Weights of a small mixture-of-experts language model, trained from scratch on English Wikipedia.
Size: width 384, vocabulary 16384.
Experts: 128 experts in each of 4 layers, 96 xIELU neurons an expert, 8 picks a token, a sigmoid router.
Training: a variant of Adam for the experts, 267M tokens, 8158 steps.
Below are experts of layer 3 (counted from 0) of a mixture-of-experts language model. Rows are named down (a neuron's output weights, with its number) and show model dimensions 320-383. Each number is 128 + 24 x the weight over its row's rms, rounded and kept within 0 to 255. Numbers have three digits each.
Before each expert's rows: a language model's description of what the expert responds to. This comes from a sample of Wikipedia text that the model never trained on.

# expert 34
Single capital letters opening surnames, clubs and places in tables and lists (B in Bubanja, G in Gainsborough, Liv in Livorno, Z).
down12:135127168133170108123120139148105126138144135136113128121138130149136100131099063115111115157122152119115136078186136146129142133168161123133141167175170110174077135129100131118150116141126163
down13:150095095145191179088130157137105143129115131165102112160135089117099152127096189110091085127154139093076119126137164093113128128133119115099147147103141113118136121118063125113183118113140124
down14:106074140098117149107095135103127116134099139109115157115105141175133123109132166099133157115136125140113160159073145134082167133090100140099112122130117143144160155098133124167144139162130115
down15:106123141123149180145106159112128128138109090077114100121131122114109171108111085107146134134112125154150170146115166131130102123123129151080148110153112126138132124115081115148145138156121120
down16:095112136141155119189166155175118132129112119112119068121152124135147129151130143128148165182092134138092107126123166137118124116133136093085099148159130151147161108137134155139145138097159141
down17:134121127127099110138138136145142137148166116134177120150121114158123149117094114170120107137094163120118094153139154121091121114132094149147073146134067106097118136124082139140158093101116142
down18:081093120129124149115117160160112108150145143122138088110126098121192139148150147109110113101117090153135118143132169085100121152126104112145137112111172133124109154147103129123134159135133103
down19:129144093093158097133137134148107141136156083132125147157156117108108155110107135093118138118121139106102094116117130135126124087154143129097103175111118103144149129151114103114087165138102131
down20:126173105173118159149134117127103111126109134157108107134150118126091138090126127159188102155150139135156127128132148130180106139115176139139103121147168128113136139126150154172124096155132121
down21:161156136124141118086134110116126143130135148111142158121073122103123167121126122148148154112144148111110180115152144117190121155097155105171155165144148131124135154138140168138120125109187149
down22:120179140138129110138118123111120116148124152129146121109113116140140164113130085095080151136135121137121179112152050111097126121121150107165149100118091132137122129143115153129078132158127121
down23:108086126108133082125148113139133074128094121192090107134104085124126147142132148115122175163122136123152133167139142124122134085087169141192130100161143129180120118101151173094143107142134143
down24:123132142164114169128111090112151142139132110134157118154137156126147097132114131087114153135165116155112136129109127112120099152122130143110133117114171099130129128125133186151137159115147139
down25:123127128116145157143118160117131139120094131123108108131117110108203128111115105114152142095152126114149112100123127150117129158118207150176154138140100131137130112127141096115133118120133120
down26:108135164116115169134140113139136145129125134145127119116107123107159112152102116123147149131130108116128154123128113135142103122140129111136089130130124137110126123134159121128116133149119149

# expert 25
"and", "&", commas and "which" joining items in lists, pipes in sports standings tables, and the piece "et" inside words like Jets, Comet.
down12:126119114134119142146121076145113125107144144101127109133165150118117155118145133164157118160136116132069117147061108105125130096168169123104155139111140161109104148110093137143146106136130131
down13:094118104137156140122157153161146161137099109143120181106112106136120169072118118124076088077114123119139100120145132154088112109103119116126105147112093107106096145173122152128114140189114138
down14:107128141120096118165126121127093107120117142142141118160150104122098180157136163125131106112126117158098122119100114089139119083158139137086098124135093124100115125123110146101113136119130113
down15:121104137121104164154093141150150109137123112133155131083155133117152094161159171096118147079169128112131106117134122140092141102084116151105105126131102114154110163171130162171097104120136145
down16:092141115144153141129152133174128152150108100122164116068153141145143132111136124133134111127097121161123156115141125119095126122128100160107157150095122140119150149104159103139107121131088144
down17:131143113111145133132139190133137133157138166149108116113123142132123088158142138127139160111131106112144134125117153091179095086110159125165076111138124158106141104164107131127140127118129091
down18:144155116118146151100133105164110180110130160133113130121115141169122115078123129127043142136135117131075172135110128109141136086111121124090096164113133166099118098095126146108142087145211117
down19:143098150121126118143133130124095097134145109095142149122124144155128107136110144132087142176162184116115091162106091106135145127103097158154123129172127124134123132148133102096124146078113116
down20:167136152112086119126135106136083171116168142101135110160146120131118098111103156141129115166128108125137104139144132125146142138101163141132087082192075129134112114118122131101079125156130089
down21:133114173116130122135097124148086068113098136186115109114124106160129137107139117124106126091163164145143138163148172117138145145077091138064131130101114127109131113157155122113156121144053136
down22:158109153108159160164121147139133088096161128144133147082136116123088120139140119128108136082086146129160117083110089178124120095187105164116142150098131128106149109141116143109082115163133161
down23:134123103158141129121147128124160113105184118137098140099121115123123150092125099116156113160130130125113128104104115152164149106094153131121118136120090123127115118138113092096125158110142160
down24:088125141110091197126143097128138128168111135116116125144159171148161090135149115128113183144108091097134079149132137125117104099106091152124150152166099098125118063175125124117147127178093147
down25:133110112111139102130108111145150107205142072118119109109124121144147127138126166079119115115115144135115072139100117135111167136118135130194129156133112132129131140124143143093119117155124125
down26:113141118130121121136098119121126145122169188121120115186157069146185135153127142085141162174127142117107151144094155185112113156109182137125099157136134079158120100098120114151120106164126163

# expert 40
Capital-letter pieces opening names or title words after a colon, dash or "the" (Sh in Shi, Y in Yuki, Th in Thousand, N in NJCAA).
down12:075122112142096072103096062141103104121130149132097118133117097147126067133101108147146114133099164105187137084149085147152104143116121128110121105141117138141108143161141138119115134114157122
down13:145124120153130143141109115114117132091118134107087128094123151116134129118128135133140111136124118075106120120152169138094080132091140104119184168153139127146134139146119115100129097115106179
down14:128140087128167114078160106102129167123130121136130120146161120182142082114120130140139145151138147134127152154130125113121165131116128066161088130132117159136131108127126153126111127076158139
down15:102138129127121102113129135170099112143107129061138127152129118134148138132098122143160116139113122090092088174112119095117143093150135154115119138131130113121114147125124123098131162161127116
down16:063105134162144085123124091099100151148172101118150063146157095116137106155139115104182140116131131086118116064083136115141085141140123141132103141138081139143155178130122106110115159120098120
down17:146157124140125100128144107095090146117160131124133080179113124154142130112144117079149112151127121134102184169149099119128134155102170110128112142145105101164148087136157120147124108122160115
down18:123118141140155139169128135116155119162115099092121108119108154106094133167135118097137148175132145104133105129128164109103159168092167122190111165144127124157089118117093164127104102135114158
down19:133083101154106143144104131183091144175100145164141127125132135156123114124089154091124100119124124126089109116090103114139131134091158128136103123127163156140115148128132097083164112121152156
down20:089114091126110128117104113128125136135140104119112120122120134102109140110106156096133132139132111177110106140074125118129098146077135113153142122116110122102147127121073149146121108138132135
down21:102132130152111145105152143101084170127124147107135133119105115166135103132108123124128120144141126098160127129111093125124124105064161108161133141129130126118134131112149092172093126138105154
down22:133154138122101141132119135153117150196118115153089151109138137150139112121140127106176143145110127166085110097147142110135109090129134100124098122132160149121137152102107126117150131163135135
down23:123132117131142144116128115155113165137147158086136166094129106147116131115153133119110110142160131127113106127135119096096107121125134134116097153133127160160153113124085098153093147114139132
down24:090115106130156097146145122136146121138126095093133130177139144098165141126110166125138156139187116115127146128158176106099087102102126088058174147147113156134150109138136109127155134163137133
down25:111145147116098106109100114128146114145101133158108106099112139129151100111155134153125105140126108093148171076112121136130168170111128172191117107170105109139128089123088128152085129124107152
down26:112150083126104129135133135127141153123126056104121167108140127146141183145103119083133088154163123100128122146072093128127113135119130129185138111151112131109115167122121096113115109101121123

# expert 22
Pipe separators between number cells in sports and results tables (0 | 3 | 1), plus "and", "&" and "/" joining paired names.
down0:143112109089130143125117161159142124082125141147123123143107117114075166127131131082149141133098162109093100095090105111135115096175124153098152135065115135110141148078115158092119085126116128
down1:082129126118160115172136168140133159164120113142163099152099112149089112093112116102105123131149136129133155124117077147125107130163149108146132115168191085106083171140132112121121151104143102
down2:142100116129139107132144134138143131088163108079150120080110119172174143132112151095093127178129093104144138116112131107121118120109114134169138178134167105063123158138088129142118117086128162
down3:123148119144116108156100144115135098150113149096141088129143131141171072211131122152148151128153123101152131135140126124100124136124117133102122144137128083137106138119132133103150105080106119
down4:131179143157093083119116092093125133151165171101110094155116106103144143118190153122132097156130184083078138122120137123138120104143125079132150131171124106133131153169147112139123130107101177
down5:127125107110148125148123152136114130083130122107141116078153150134100116122117151127173091129144131114103136147114094126149117065030140149122098125139129103125118113096129154104094144167135109
down6:122168163091132118153160108139113098145099130099149090123120104119148114074159123105139119153145200126151126169109132160128123129116147143130125134121143107136149138134108110096105137167134132
down7:142122081126151127142142124168079170130100135139108139086171081113156141116124125144141141098110116086116145112150110122142069127149097115142138118159161125157133150147098140103092144156137131
down8:142129104156078074117125087094107108109134105154135141105162114123115118102163143130099130074123170078147105101144084075136139110142116132095094117113113160161104113113112148144127108134086114
down9:129090153156137153128143121150131122137087092119130130143127111159170122122116151137133183144119102130116135104131156150098088092135121097156130151155101132107133169166123116123145118111127094
down10:113135146127160141149121124151113127155118121148123136122120146160141141125113099090118133111100125105121174155126170116100081166100110165149159102129151123130143107127182115147097142137133173
down11:137097120094169139143128173118128103151131132123123117113125080115109143131138118156134116110091131122135130108119112094138114163141124100115153124138108117116182130122112130103121120094150052
down12:155133098142119136130143124083120109152115142094133129105136144115101125131138153125155150133152165081099129105118171078110145137111167118073146129128126150164125127139137120140151146137141164
down13:097147174153136108108118167158153132129132110146084118167138101092138166142136134168116126156088106113103120163148148122177149115084111178163123112133092161128149138129126119152113147123120129
down14:104158149103140120130137114149136147059122124108132168100183134125122107089140163155124134138161118136092098145107117167091119095129125152109115073141121139154130130119095171098089154103104120

# expert 47
The word the plus adjectives and adjective-forming pieces like -ial, -ical, -ative, as in public, general, political, social, additional.
down0:157112136173147138132128142163143127117124140130060144102125139130130111147151110159170124121136131117096117090132108117188102156159157169111094159132125137088098083106209126120091131093104092
down1:168141158107107131101117123145107104157116155110116156106137142130079178139065157103116106130132131090144133070123150125159144170114113083118128170110099121151146119134125107172083107127140141
down2:139149120133147142159136094130111083165108123143151110122141148112109128123092112155146086130134101087071120128096149125146127120132134180154113104090110146145112170149134102127133138143116108
down3:093118124099118127125116142167112152065076106140098107194119130114157116138114118119159117101118109106130116102160116164096155104150143157117102136143146139129130133159116133107141111106149127
down4:132128119135132105141121140123104101138105153127132089130097127115158134101117143100110157144125141152138109129103100108140100140104134107141099095120132148139143095157161143127136120138092094
down5:137116151106069141081086119154166100104150141106133098104096159114140127104106146131136119111074124119114143094121116126126110136119153081098185161159137134125109117128108093136136104112128156
down6:127130161132141124132098156109101155088093134113094108079134100135180131070120140085108092144105140138118097169161112173129150105222129131132159142135126124162080100150129093088124074148189176
down7:091110099115157099166094096147125121141093151130081089115113103173142148066103151133142176142115116119127135149121110149120090120114095133096127114110097068121119155108117106097108102091126140
down8:120117121118136153168093116153095106130137101070093127119108135161091111129128126122137118086127133129134148102114137128157130099101141154159126120139141108126111155118133145115108110165143091
down9:123162116144123127100115147157135102156107129106117086133149119142114143150102114171078101131116142096112126137151148071151115110056121088139114114109089132132147162106112126133084136131145169
down10:119117106131116106152135129145131137160167120164109082138125143144135133126174160146138125078098115142113110122139176123160139135121105101104124137097125133124086097155132109149142103163159134
down11:122140171133159143115126144119102139122129129143150099193124139175130150152103127099125130149148126139084141101146151095107146078097150153160089113141139075113118126118107095142075137115114113
down12:161155104159103147135154126119155088133128129138096143136100145155079167141144155189094090130164110125137126102118136117095133107133091091108091125133100098159123138111107141119105128133152145
down13:122126097111098122121132160115121111140113102108097108125146150130146149127094118142155111174121134114157175128132096161112137149112135114101126099160125118119120170109117144100120172164113151
down14:144137146079152140134131107121099114179143111098151104122142110128127124143126110128108132153087145083132143146107114122123131117111118116164093114110106117148118142145128096146118095130141147

# expert 61
Pieces of Indian and other South Asian names and transliterations, such as Vishw-ak-osh, Pur-ush-an, Raj-k-umar, plus Devanagari and Bengali byte pieces.
down0:116093132178129150128141112167097133131152093084115124119177133140155101092139091113098156158109080121091178167174139166090146136143101163125083157135084131197112113163189181101130108129113121
down1:140149128141121119130098155146108129157098148116159134114152108151093102095130110101095127099128124093106109136148138157118119097135105132119126155136135119139135060124102086178128138140105143
down2:101157124105139092090164147156111114115113128183108139122143168135117124154157143114146157080113145179126114160086121132114122134138121155121134117106165142142134147119111168145090116143095152
down3:114137126085202154128154157117121146136137124093112164122132156087129140124116093111151109134097126155147116094128151128148164156120120128098094124130083074123152103119120129083140142122166163
down4:107148147124110151108164137115112094127105117140128119120058165143149154081127142135100112123158143122169128105132130111145103124107111125160161119152155095179081152113110147101109132163133097
down5:137153129144139160141112154135125125111088113090142114125138147089147081118151149102127092117145126132093162143151152102123142167163158094127127136102078139134125103150128089127096105143116144
down6:096107113126134083131152103113088164136094151119133180152095164142136093122143139132098056189105155130136127122166083121145157137149094173112126154139136141185108141107155123119145102154126124
down7:101164108171134109153100143103128162137095119093167106132130143116148135097111125129139147134164128128137116140137075150131135080136120141134124114102166118169160134149155085105168117125142101
down8:124140127136127109088149142134104199110099146135116128132098124128123103113150135091108075104116112170154101159099130130120108117113159144118139092120129112139147127161127133143117097151100169
down9:083154143137130191109133142114145100115127125153137128133169125135137133133130105136134147118159135140155102133120101150150116122118129118184111134108135097080156113162115117096139120148155121
down10:139163124130121157142096122151148083074141144103109126167127126155137123105140105123128130172133126143152145167155124152108092118131164126095101170090129165164138124132128122140124111150140149
down11:112145155111091137138129109114112174125163177161141115143139176152117117141143135115174120146104131128085105134156118143118142093204128150120143122122093161131111120152120119063112135132144114
down12:145168107130114127121133127107137166128137128154118102126103156110110138097153144103166136104138146150126124110148137160113161112141152112174181134198110110127129125144100104149116172124115120
down13:123127102122132104125085115116057111124064122161127128140120113112116136137145123136122149145114107164124145064109100155124116100113122075147156093151122137114158095129124119146113160135131159
down14:125125143182121149126157112149149126147166090177140123126144110145118103094132107166151137137110124126099157147150124133123135129076099132122115118136137141120167123128135145106135113095131094

# expert 58
Markdown table divider rows (|---|---|---|) under header rows, plus word-final pieces such as ing, ia, ine, ley, ence.
down0:114083139134112141130140134128150151163161136104109132079119101160122137143179123128131058144171169104122143142141120153126136059131133136131132127094127155117139123101147123120116104097102108
down1:130120123109154130099142173121152134162115130126153118084132119114106131138154152111138164112141107148144139126132136130155113121092113112124120128107102101094118061110095080120114164172152075
down2:107124135135160127145132086114123150127136154169150146120146145142087162149140110178114111147154164125103099068104100159152124075137082092115168159119108180151137091122147122180118112126107137
down3:097139127123099137166135146137107148145125106149123076114115167133120116123118103132160121113110092102093085132131078109116112178101138163126171127123146120098103159116128104103122147150150137
down4:139128121110150153117125125150131132090126111128105107104123122160090150093118120141139147094086095103112114148104132114067134134133109124113124095090137129128136125100114117142117136116080145
down5:119110122122142122136115107147114151127116132125139105120137095127157107127142149076120130153075194074141106142130147096146128089130086090149099118162130104146119113123150152144153133142084159
down6:101093125121138104164087112116134086136136096105112080161151151132116125080154087162115128098144095128091137107165173118109114143175142102121135118137161139097120094171153147118113134132124150
down7:090131108115161112150140132129099108138127091111098147161155118136106151114105144121107116134094123139142094081129155135138165071140106112141133118159167108147126134118159157122102117165092190
down8:120132133135160112091143108149112122130141094126158135139138085116105140104099135115145122139128169147120116138108126117118131138147123106100146132135096164106079195149153142147155123110107128
down9:143102105113107171077141114131124106165103151146104135152150174107118135129139134122132150117138133115112141112122162105075148103102104112107162132113047109140132086126164070149143141152093128
down10:141131125112153164109095115104078104123098152131121162123153128073151149124105078149117122085142081159118170156128152137127175134154162103142152140115127166172136092158092094110061123192154110
down11:164132103108134089135112098142114172127130118169107085104158144106171153117139127159143138130136104113113145119113112121171080119186120125185101084075129121149146117138105172145102132146085144
down12:136186126095132148134137105148083136100173147118150115110132115140156136129117120107125115124102143121088105127099153178107127101168125147097115107140150113079132106152141150128116134119126097
down13:128129126166151134128157144139157107106145115149130109102110082096125141104109137087126104107136139158134143097121153146130133137184151158143118115132166108112145121150111146161075149104133113
down14:084111131104098116140139163129145136111129174078106108138121134133148133157164088111161131179158102112136112169119155150103109092110182068118113134116108125147124124105111122083104121145156124

# expert 51
Word-ending pieces such as est, ess, ine, ing inside words like congestion and milestones, plus colour words like light, dark, green.
down0:105136096135094146121133127139156093121131074146143125142121098146060186113107135146149124122169121110121147115181135107131147084127149145102144161134120137104121154099092089126124124148106174
down1:113136148101152153145131187167146148138113124109149128134101117180126146101131137145097121191095124141150163159144115105152138150157117128075130114112128100151094159109148107089127125154135160
down2:179141119125149158094139163080106139123104089095099148121146118140103132093121112112109121089120094127102069125139134109143104062172122145096149100111156085128125150162129167073130113122182122
down3:091100096148106127147095117127104141096144118105111122165085101135106121099105102107082100120125106130103137146172076167147111108100153136097137122121116134103097156145174124114109138120141163
down4:142174130153085131142109156147174156094104119142128131134118142155114128122120099089115125123152107182065134108176092164129141089148078120154131130141129134127148166144100121117155133137117126
down5:090124176118122134155106118082138142152123147109143137160116134104137125099092171136158118148109128198152134094113120136130105074122154097138122134154113153112143103097160148159134147122142121
down6:116179118146125119144133123100150143138180121130135160166112123149126128139142118136111134144143138138112098116157103130114102168188157115154159145154109115166160124114134141087114095149142130
down7:091113122104135118125112103154150148129135065132081128133105083150147142121124136157135169141141109111098094115105148097102172126105141109135132137147087150124146110075129151105135093148173146
down8:127115096123114136153124146144159150088146130127100109133120133087151138099117159141113124085108145144114140112144133147195083132119121098158129122142121123133139152138153148106120156152087105
down9:117127130148125134113092138171114109121140142102106100129167125162126137131118139164123166123136106143058138173080163103137114176128112143118144104137131142116153128133152106099095160143143134
down10:128119105148142149167160172112122146086153119110132111107127128104139120094152117136116150093141125150078149166164143142150133116152140081171133086156170137152149205143096136084140123115121147
down11:131141125152121131113134107119146101132115094136159167161102120094160137085119136167062158103111103124132147124108078106090115136131104139140076109107095118185123152139088153177100189155154157
down12:122095145124115145119114112137158124148106161106127152103106168126120130118147155095107111120125182090115128099132125121149140217150143140113147113104122097135127127113099088153086095140157089
down13:091165151099127152103122129121139099128100066109106137135100140135104087128089119154140121165078158125126077109125153124153149098099116146153123153133148139090118133145121113124118101098119112
down14:143107121138140088115150099157107125147106133174125118158164158130068129103130120139150140120114158124097106136152116120106163150103127165100149099147122112146140134121147101112118131126078128

# expert 16
Coordinating "and", "&", "or", and commas or semicolons ending words in lists and clauses (structures, Simon & Schuster, playwright, novelist).
down12:137114128147138116127127137117125118131077126140157167157123174126162122132083110121117162111099137109144118132117064131117094114066106150177105103140096133141113144163111123085112135125123098
down13:120090080156124134126085116113103137161127164125140129110120097106109113161139130124165167107121114104130107117063157118122150124117109132086146147131094081171155144161128106098115135115141125
down14:121130124112120129113165106175118130225094097119131119099153129140133202102131138098112127113149131126120116120116113120115133155199135155156148131140145125094115136121140121116108107149129127
down15:125130151150188159142171140135133133125077135137104132127163132138115147126141134081138123091153110138145127075144122109129126111089101134147145142153204136103145107152100088104122131120121131
down16:115110148106110121108131162163118157152145121154120114147104091153150124124156089098138113160105120140108106103126137127105131133158096152155160136133089129081094118123142143084109126118110110
down17:105163141092118157119102118133099128135108140141163145160138145149142153119179091180125124145079152091101114089123115135134120138101126145147143100172101113140123124125100124103106105115127137
down18:092136127120133111118125117168099107141155167112117093100042168170085163146162158099094129104133154120122126128108081110121091096148119127139168132123172167131175182152112140124153135173130203
down19:096136116091094092137149137097105137130107158150158155110122142151111127138128113143124088151137144168122122097118112144108137124137086180122158091113126080102108118079103086121104114154130161
down20:136113101135132146139142107138152111142133125084122088127144163143161117079134163172131125112084130151107103114109134119144136165161141130148050126134107130120121184104129154090142097104136084
down21:133097136122139129126118128139133130135111092131089157131137101096085149100126128087128111138106174147126079152139158183115109121169118168160130158125117158178136154108139141135127116115129107
down22:121119160136146079129151112130131136147125113125139108142103109096109124115123115107098141170144072097110126126142107128126144141059119148110137114136133143179136128133104131128105086152111117
down23:115100072110127159141090162141078142146105136114142144159202145096096163088112111157104126162111135131116128122139121124182143083085161145145154173125120126107129118146105148146135130122130122
down24:097102104119125141119048169111160113110148116166070145159126091113094141087108125109117116123118140129097131129158112135092147157080109123102113122093111148130125117107116133118097101138074073
down25:176074105174156092145107104109125144206138139187121135169152122097101111092152143112080129114164133150138146091151146155172116139148167146152114127120112150127125120125143153112098130159101097
down26:095114118165159105114103119128107161165132156100143122106139140161129148149127122127135114132123141138182119138103116147121146132086106105120079086171123082165150102116101149129138116149121110

# expert 2
Prepositions like of, for, to after nouns, quantifiers such as all, many, several, plus line breaks and table pipes in headings.
down0:120110150147144092085149101131137101169129136106125115136128152125159119134146149110185138127124129137135121165121090105141130123066112121133143121147077097119131128129154083143145117126118099
down1:160119103112118088123175153147183121104178133119151150126066116120111127108087182112094181117123103118159148095094108111129135150112165139104124104127163119123145145130139140098128123118142144
down2:144121123087130112139139138117084082151093113157158131139136132162089133118095157123116130158112155115149089114133210143123084129161137120116145080104158134082092125118158148069080133171154093
down3:113135145123124105133129138146126129163118128124125128075157167126108161114111129114130131185158118143117179150133142142112123156118107111135112143139177143131060158131126129132127152157108154
down4:118118109130119142160157137102114084176152138084076097080125159162144141108140094125142124101143117150122138123135135114106086126137133045088116133181142110157106172113158167134147095108136178
down5:145121106141110150056102104148122142085130142150095162077115160156154204116193133142141114170135109170152150129126081152101175161099105101146132150147096099145116125128170121112115117124125112
down6:113128117100143134129122122115090123122119108125136102130147113123109137124146123152149100124130132129121134178137141138147166116125137123102095193119117141115144128100142137135081144110131114
down7:119103102117139132128122093123130093112103162091072161084143126105138139145104106150100104133115091127142154112118110100142148083107100110137136127159111125115141119106123157124105109107170144
down8:119152128129117150113102143107140113094100128137106085121137154124121120054111132126125118087145134132123147140110111100116130138045152111100124116090107096136129148158133139156115147138111071
down9:115128141178110138111107082136120141131120095105110116111161125120141107127173117147125140123101141127154094178136084094081118123164118085127173130108114157121123145125098081126106152121144133
down10:119157134150137083096120134099121148139075127133153105122139138104088121121140071165120108115109145157123129167122120161149136081119113160104120110044128105137094175151120101153130109178108104
down11:151128142125048139107120160155132101117088126122148177116143114156092106132096152123134162155117139103152114123128182089118161120086141141153113143108126075138098147145112150082098130146082096
down12:134139193146122121156145128153146107123071096107141125124144115118107125137139154152158158106126203134085155115148097120120103101124177152106133130127096093112116148129108131136122157124149162
down13:112167103153115130121109115134083120138091100149117145130153150172141154131133162108116095129103124154151132092129097118117131086140140134074104099158159102119116120109113165098135143101132139
down14:126130112148095081132136112133110146142126160132106099128138131125143128155154141104151126145147086138139120133129117149081113175147109169156067150189133157140092105189131128111115112114094140

# expert 31
Pipe separators between numbers or names in stats and results tables, section heading marks like == and ===, plus and, that, which.
down0:107137115136083120140099159183110144158121148105096081105124135169129100075141137135172127118165159068143132104131132141124117122138108149125127102086124117126129142066118098126128127081093132
down1:096097099167140100131101102121095168139130146150125093133104135142115160112125142111146144107145136118123116153082171105139120136095104119093146108138146152135159118131123114119109141099159107
down2:094136111121147118133098149165159162135108097124106164156168140135107129106171142178087150170122133118116140101139131162114098073126143113152115117129162106124139090143114156120073127144136125
down3:134102154093129107109158115161109098110168133095123132106176144168133149119129102199106108163119150166139099109075127117118127155162129127154094140137085101132125115143164106122102129099120118
down4:140147147150153087146153116095118143097131158105171118115157163119143177107168124108153134135111165118134158142127143116128063093121102170170139095130107154109117134130154179088132084176110141
down5:089119117127133083124114161178144134119121125132111142120099138169152080131159146109125122169155102151156159140115119150157129123134104111182143106175142162135111099120162097153160120131096111
down6:145131103166193087130151147114098112107129116108127140116110130148153107127128139124144114133104123131133127170128150108104108156157115139150128166098138152087109140113114091180146116137112128
down7:113152120102091108115086125093140081136154119148191105122113137113141168108127143083141120086101125103112113146115152141108128112076093113124101131146101134137136125169144145124112114107120137
down8:115157136090131123117112128162138161139098124163111083169169159144170059161146145156111152154133125105116158128132144145177161128117100165096155104125089114138103178103137111120130087084089134
down9:138150123115115107114101111108150163112137138147132126108112123126131106160142160133160146193115113125137128140125132147134121130097108117136125136183129088134146184174105156094145142084128152
down10:137117122119116134142111117137132139158141128165105123152149123124109135156116147126114075111153137161138112144157163094153154103082153116111116146143089116143095136103167112144134117129186103
down11:141115120165181168132146111140106117150130131120100105110136170122115154137168112140134101157104104103096150102122140116155092108137121152139143093111150133156173111114165128105145181105125104
down12:137140143148111109084173151118143157164160153097149094074118143144130170111098138127167114157095139172127175142143097092149139090161143130186110134171131100110125111144139140130103123081143129
down13:153102150141167093111063081161101133130126144147139100143131155113116138103144120094144155140123130129130094143102168105151134115073129143099111126110139121117152153163073142124154118113160144
down14:160142149118145139123113169104106123119079097139113114111158163082157174123141150133136116105103135129142122114152097162121104103130144114172104116141097157115117117131167149137105126117159106

# expert 19
The conjunction "and" and word-final pieces carrying a comma, such as "marri-ed,", "city,", "ations,", plus with, that, semicolons.
down12:123133093152170135132136110105103119127095105102120119141098137111109173123143135121147128101121100123133157117115081183100124093131124148114126165136175113159105103117120145069144152126109114
down13:126139100131153161161124113176133111161123131120151135093117175106146169130116155105138092144104141127135107151155141119130100137133130106212103148123110133156134097097117119137145137081118139
down14:072115148107113142073137137134114144119124151118144118115144160102141103146129152118140162098111170109143091128132127131127102139120145149130093115085134141140110161114157083119146065119081117
down15:147150179129141089095172097109130144088112093129148116163119134078139106102122115155124119111152149106088114146125108147091118154169142113067125170165107142128142122093112124114118054133159124
down16:160137121160118110148154148145100138133106153105127174127123113122193080084111159089073113117132127141090163131168109144097119102081123132126126110160114127140156146133131146104167065155175163
down17:129135104128127144131126129125118133195128130160151113070124158173141168088148125115114115167145123131112176130137101124127172146123113160149094133116144181136128102122107126139132129109122110
down18:106180102117138138113114127147118165093113175130131099180088147137093106120122144129134119123134144134107139105134149136122125104164124164142140160110159142155141121071139132126113109123102128
down19:134140090115158144129138125108116114144087127138090102134113117101118146147148126109107111104073085122103117093130120142130094144125138126117146125103119116143162153110125121105099133105132130
down20:117146111152183117156131139140102087178146153139110106107116158109140163138097106128078146094133155093118102137151125078152124113176104103125103183131107115131096100114129146133142103156093137
down21:152169114141139094151127140189126138111147130122122113107144118118133142088103135148099140147119111108130097128083108119096175153110159154168147125125115130135135125150105142116171109102165158
down22:120164137140110144103122114130168150132099162138054103119139090090139144137124141075173149132110133089140144101115168081128151100124142091111128123130147184161148121106141120120111163142114120
down23:148162118127116179144131159154116119153102194150119125114097093117136159158084144122088118167080134092170124120099121105145153125115156140114128084146110102121154115122130091084066136082130133
down24:153158133124108102148150128109162138111123145087112129097133147133110148070157156140136156136134129133134117083157092075145133144126138100125117145185149117139120157162099109114138131123120135
down25:091132073120121151132137167096142127144159172109099105143153083157147135154120138152116103131154175147126152114116100132101132103104130144139131109150115141152135107080117142098149102169108140
down26:160155120116095121131116103143160108120144162118099154142132122158111100145132127115124109087145064118104162094116115107172118119221107109126140157165140120101080095135148100161107123138141115